{
  "experts_per_token": 1,
  "balance_bias": true,
  "rope_base": 10000.0,
  "parallel_block": false,
  "lr": 0.00724,
  "decay_fraction": 0.737,
  "final_lr_fraction": 0.0,
  "seq_len": 512,
  "dataset": "wikipedia_en"
}
Below are experts of layer 2 (counted from 0) of a mixture-of-experts language model. Rows are named router (the router's row for the expert), up (a neuron's input weights, with its number), down (a neuron's output weights, with its number) and show model dimensions 0-95. Each number is 128 + 24 x the weight over its row's rms, rounded and kept within 0 to 255. Numbers have three digits each.
After each expert's rows: a language model's description of what the expert responds to. This comes from a sample of Wikipedia text that the model never trained on.

# expert 11
router:135131122117114114121085136152129078149143123088133125111120127169137130155134169103097128146137139096153148111130123077137128150121098156158084068141111140135100103126087108147109175178139151187133086114151116138115127154135094134125120122129153116108128170095124130136091118150093158142
up2:137150070127101107147114126116112126091133078119124097111130133099129125089133199120167111098142144168163151107139095135099146159146115111122118122102125142096100153140184105154111135145104131109128156101137116157110127149145106127146158127153093125129135128137112137063141155172109106117
down2:083103157151109157116132098177111149110150159082122153164130163143172120134142147124168130127152138143111156115131155115109141134103140123133127109122082118055123149084101144130133160122151078116127173148094115102097157101116142132121105115089116099161135122161110123133138120150135144142
up3:128137101109136085145097140128144109114113137129101099100101079161099207154168129092098134142149118124139121153135085102132127145108137132114106077112149131084108123105156131140082158119140134118153124116112099079153172106132116139113136108121138068138142122116126107112121167118141135111
down3:084089107118124113123159105129073121097146159155125124153125150137154150147116125088161140077138111143169154100140135146150102076115112135111100134129126178116163141090125143144129138140121172146132127170094137123167140133169151161146140081112113162166138135104114154129127147106144108124
What it handles: Single capital letters. Lone letters, mostly capitals or consonants, at the start of names and codes, such as T-w-iddy, B-j-örn, R, K, X in tables.

# expert 13
router:134130192118167132146135114108170201111143144131115125127146142108127128095132124097087121099124083118117129094142105142102140121117172149161141173169094119111132136108108125113128134130126121114140145167106110139107123119207161142145130129108145131094115129149143138153093161129122164097
up2:159139115162101090101136126095105145156114114161144086113128138159093111159118135098099106180108148112125139114132162089069104100108119141131102096123073140156159139153112104145172154144153120122126152108138133119147108125145108134117102130104089123140112137144105146155129128132122201123
down2:131083113106132132110104122147120139103110107123136122140156157087166098077127113136150156054160137136164150134126134104142088149165139170131134141140139162074113151092126136111104116119112153121129133144089103091127142114140176151171167133123148128140111086089124129128139131111139098118
up3:116159136112105146101188094113097145136108166166113084074135094133109153148120106128127128139102130113124106127073148113141115145142153127065125107141115101163130120124131151154148156128150140160109154116135130088162151160135134109133098156092116138150134131136170172102141149142152158152
down3:092145150099126166118119095134124112106115143116158151099117149153168126129119137053129170148157114120149120088111129113131147120167100134136155144125115151075173118095151119128141106099127092143145125129137151100077138096147148151114090135113106118100110116113082117127149171129082120133
What it handles: Table cells, scores. Pipes, dashes and numbers in sports and election tables and tennis scores, plus some word-middle pieces like G-rou-p, Film-ing.

# expert 7
router:122137114136125108132131125119119114136120117145125136106139107124080146129116126138154134120164169165093078094108122111107128121133127113096138104119184165119137153119137104148142137108136142170137192062131132163133113115111082103137132106113184138132085150107090119133161110153073107130
up2:141144100151151094128092118142097174125117134120156112121139123155127107105096117177117123141132096172135106083112135096132112106128117119090102125110098140130127143142128169144148173135150125172132163127181144126136113119125114156115203117101121144174100137137107125112124115199121131131
down2:128155101103074159117131148136108089124119140110103146150133125120128138120116122093162141135148116092129102139145158136112097087130140112120110142159132140122127150170090153077103109145094134165124104164069102140134147118116128126122106177115159084131105091129143128143140115160143199115
up3:102150111123131142129172149145162107108179149148109133126167110176097132116170109096086141161099129129128154096140131159143168133140140114104092133122121081187105139160137116142130105162125114109093132121145135128157147129149137154129149112086119120153100176143137107139143125163151144174
down3:121091140130119115099136104168099153105115134157148100155127148141100148134144117105130105168137127104120142160133143140167115123102092114177138135118096174128159118156158106107159141137138091143185129135152108100179144133156149136177115147113119156150076114102151172111089124137111129116
What it handles: Name vowel pieces. Vowel-ending pieces inside proper names and foreign words, such as os in Czechoslovakia, Ser-ena, Ter-ra, plus whole names like Carolina, James.

# expert 9
router:134124194116167131144139115111168196111142140127119122129148142107128130093132125099090122094125084120114128094141109138103139123118171153166136173172093117109128136108108125114127137134132122118144144166104110138101124122208158140144135130106147130094116128150141138153091158132118165094
up2:132143109125166133098158156156175153142144122113127125100145071118130132107133114132107120165171089078140064181152134127126105122127140132136122147153160123165102125130104116142144177117143140120092141130132110092103158084166117120117168116101150134130149137147136133133162134128121109181
down2:126128105098140153088113114116104138126124131140146135175141152109136146168155118116118137131104117129124141124128100113115074155168103113123109134165093177124132126151143143112200146147118153107173128149157182145135092157087114105124129162135161124104144173145112119122102133096105164102
up3:181147119148144135071122091116102139181138113114164112073155102120114119160111121131092096123128131120117153091108101137112102139151109121129150118107166133135094146133131129163126132164128129152155143115142129144112109102162134117124149160069176094180099137154112155130141160111124133105
down3:095123121107105125158146167125154121149153130076093130179155130105145156132130116110157129141080120131110123096130139162097146162138138126109133117146102124127133198140137123169071096105107127137132165127121124121126141094140166129142131137110142130095094154069185141153119119146110122143
What it handles: Word completions, school terms. Continuation pieces that finish names or verbs, like Em-ms, c-ites, Brad-ford, plus words like School, High, Corps, and coordinate digits.

# expert 2
router:133124191117169132147135119112168193111143138130115122132151142110127130096129126099087120093125084121114128097137105139102138124115171153171134172168091120109134135108103120116127135131126122119142141163107109136104125122210156140147131131111150130096115128149141140156091162136117166094
up2:167174083144122150092096148113114112150140127083145131145097108156160099136090129147130109142099162143121124127134145129150151129116130140122085100162120136135166039150135118131135111150143134122127086155180105139112106099121125110072109151150108153134152139136125147121087123126106128144
down2:126096138128131150121172154129132138130156115100077132140141138136098121129190160184124115111149142102152160105137112103135113105102116088097148127143109155098123142102155132095112130153121148117099144127052155130143113157134158125141182104152136121094149160087143106111119122097138135101
up3:136130136162122157130151090096156166118109129123161130135143131149150108083153114086102107128142171136135144137181142162125149095132133168091120092117129076170125085136136125155096115115125147094160118087157116130093111135117168090138099104095099160162103143130139127121103140140124131137
down3:142135145152176139139111132103096104113156130124137184154117113158100149085132148155092157158138127113139133131158118125149133137148127147122167123101127069149146152157118142084156135114134124172155113081107123128170128112118110095138114174123149088107149122118173147136137138135116191108
What it handles: Table cells, numbers, names. Tokens inside wiki tables and infobox lists, mainly digits, dates, name fragments and markup like =, |, ), e.g. 124, Street, Laps.

# expert 6
router:116103171132083126142158140150161116139111104098103137138088113128149063144133115156173128144106119060149128105150131129166131118092118122093135108098145135110127143122113103107094128159159157110086121112129152131113138159145126130129117136129096123102123129146132135058133130117153104187
up2:151126101134094142156127115121185140102134097098103126140115156092133123139127133147126125171165117107122095149147152176158149160174122135100124097131115138172144109138104082125113125157144130086126110118110171109156174155127085150089100125111138122086139138142116132116126142144147129185
down2:132124148163135149154111082137102121134128134198169154144095142169100109112127124131109135153145152116124139134155089117120131123130143108088117149123112109154089197143161136115148121092165142137172158126120123143128104137117130127122122104130104147156062149118094103145117112162151133173
up3:115144124139137117100132120118147096139123157118095111115103108156145137146130149173098128158134117123090144143127127115139157097157124139120114098181147108088120145125133066138152139149118153176108154119083143126166145164119115165130120057142155105164118105161139120119136157124171100163
down3:157101160098152146120111117132112150136140150133133139158113138133187178163085108132146136119084160160186115084169117105121157133149133118129130159135169099134139142084117115071094143127111089109137127142123111140113115138142113147151169092125136083135158133129144109163140117129101123132
What it handles: Field colons, table pipes. Colons after infobox field names (Origin:, Area:, Employer:) and pipe separators between table cells, plus semicolons and some periods.

# expert 10
router:118113114132173125102100142136091103141102119093145139123080121137120140163130112142092157173102099096124069165103162111141093103163144110144135147125140137124130142147129120136141102141129136192147184143119126090156118146129111150122124143129084132121103101111133101145170084144161107131
up2:142226114131076151118097097124156144148085128128127115130081158132142147128137124118141135167110143123129117143140114112136107143154098084132156121092145151124130120118086145159089169144118128144110094151123074147127110145139131137114129154131113157153128127121139116164125093172155109153
down2:139117144144110155126140150165071101096153163084135122143132170117175115107123146115125129106126135160170133111131117153097133087078153119126138148111135122097131130113137085087134113128125116113188128112094122103127113144169171131170096148091100132120144109124183104139135136118138117101
up3:127142125102121123129138148117106148118106133146102086127073093140131114118170156130124096132117096115116170116117119135125140115060110148103104156137102093132143167123129120118126094135130124093132106071176138095149112140137129119073099146099133143117140126122142121139134057158131117072
down3:139103125106171137128106125180136112109111116100148136140138123094119124087099103140137152141206129131122157149100161105104071132166104148138113146158099111129143139148112144115103130105099119104117119139123079126155162158142123097134174122138160142191107106096132112115151133115131153133
What it handles: Word-ending suffix pieces. Final pieces of longer abstract nouns and adjectives, e.g. controvers-y, import-ance, argume-nt, credi-bil-ity, plus whole words like government, state.

# expert 4
router:156147111129147128116192085107142159145164157148146142126130153154124152145110114143150114155095116123167159108085160120139113120160076123056150110095136111120115124128155119116102102107135098122114088134155151138168110124100144143116113104113103118098147109111141097105123121094159101107
up2:079105110139116133083124178134146115195104109108135131114124181093145124128151153163131152156088130090129138127112132129110116105136154161107131124137130131122122161153136148138116141119095100159160104108107147072195118093111104143094118136147144129127126131106165139139122183132123126118
down2:129090151098126195136098123151120161132129124128136155171089181082109136097141116110118136105129139127160125154118131101151136112131088125119103140157119123087102105121107136097142134123128117146148097116142180149102121119093149100150192162114138088156114093148104108113126149093118134122
up3:128150086118162115051136112122117145128149127122146122113115144159142129118115131097134099127111130147137153120118173144195125110151080137151109109138144130159100164167139110133139124160134118131109124144130149175153111089080159154121110070127093094150130136115106120152126154147099140095
down3:120125088158125136130097121146128105180103106137108119148109154134152127129127142116155138159139132144148092113120164097121152150094168131149124140152108156152106093169063085136108153107125128113109101105076181076111151097148154103142174145138120143135142118154138103106147122138142123109
What it handles: Line-initial hyphens, articles. List-item hyphens at line starts and table-rule dashes, plus articles and words opening lines or headings, e.g. -, The, a.

# expert 15
router:133130203112147134139123129085152173124114139122124121143117132125114143044132108103108118104094080109143101084145104144169146130129164132159146159132077124112127146118129129110148154116122126101147143171097120134113114117182192136149138116109139110127118134167145135132135138121119128116
up2:118115142120097135112110138134147117123126107133142119134097071173122151162116153199185101145136145115117082139154113135138086141176116126147109103138134107151094156113138110101152120121144104072100123083123133123141098148132152159134131177128127110124119139106159121109154125094140163162
down2:093129072107136135151124128134151121138119124119136150161109177112130128103077138114129131106118105170125135129145126079159171139134130093154119135167105134128161106116138155127103151146102152086131091110120141128098096135126114159201163137093124140105141128105092114127175162097132116156
up3:166110084134120077117124111124144136139118127138168114131151090081120093125110122130103124132135117149142139128137136132173119105116151174145139053159110164133115124159105135145084086122181090142120142144155146127130159091117156154127126120164119158154117144106137161126132108143079119140
down3:095088134096135153106070065132112136158126120122140138107117158141148117131126156089138106148102128147124099180095115088105101127142102158125153148114167143140117113112141139101099156121152147119129094112136157141162124133117110102126132086130098172147104113146111150190161142106128154139
What it handles: Parentheses and regions. Opening parentheses before birth dates or native names, the and and, and words like national, reg-ion, country names after commas.

# expert 5
router:139132167115161124134151117072147185126145135141127122122123133117115132094145117109090112118108082116130120101154114157116135124128197134130149158157059119134115161118144130121139131099136119087138169184111125156127118106167197138129114124095111125098127124176137140125135139129122131130
up2:118134122154141125121157142118138117151160124127138167096177143125120108147148125109151108142112137135124133111138122141106071161119130075122150089131208123131133120185146096139125136112129129141086108088175082118100109155155118164114145106111136141139171143137130128107107106114078107148
down2:134076131150098098108158153118094144111128103134158174109123132109191125130141120130108089104109071122120119125151120128160168149124132109169132116100141144118144105101144108070123132119115143112108131145101124127130134177116099136139118144159154107138107173147077186103113115153118121132
up3:095115145128150091108095114131160107144103127141143138112171130129122133124166148096113110130112096120125098111136110090132076146157158176130078109117150184129099129116121092200139142099098117125139104116127137131122135123090115154134107169170123128107119179136098131103100128148146105120
down3:131105122156107138176100124133154106111114164111145111135105085138160173120127116125134159096145139150154133121113108138139127129129137106182162150142111122083137135128119106084151145157162143140129160117127071147134149122158170160123141130132165186141085148119119133161172083098135135123
What it handles: Numbers and symbols. Digits, dollar signs, ±, x and slashes in tables, coordinates and scores, plus second pieces of split words like Inc-orporated, Cont-est.

# expert 0
router:139118060141141100131147106112113085136089141095143132117120109130151151152122153148112182151164143200124160190188128129131120129135131143111141143159101133141128129139120141113134132126131134169121133157127131081106107115099119131119122130069124151090143123112112172148156142137115126108
up2:145115115146148113120130148160115083160124147157135131122126103134137152087111110135122153122171133099061117154180157096126149097168151095126169110133149115175144100141095134148135143131146106170101127132146176123143104146112130114147091145093140076146083115145127147110114127113112107119
down2:127123083068121143109139150107128146133157110097100145135153095131099110122115114138136132114116163147124138140164092097128091138096107158104102150137140129142116108153123108125139162139133142094158165163147182110109147134072135162117102135098138133099142085133174094122094143137116083100
up3:074121124125141106128140142122136137098141061132149110118120072103126081133109099155094156139106151147112126167147135115122136114114134145117149114120123153122146089121137080124109116157095144144139137094134113090144135095139094136141112116061127157169147125122110154117132172173081117141
down3:170076127128093152117092083134109126143082150095093139149117209116110114109107140095133150119121128127104137143118104082111127138072130164093137140151124108081180143113095142123136128126118112099160135113112113117125120100115114138143127165134120101123146115131137100165124098132158144131
What it handles: Inflectional endings, plural nouns. Word-final suffixes like -s, -ed, -ing and plural or possessive words in narrative prose, such as lasted, blankets, their, people, other.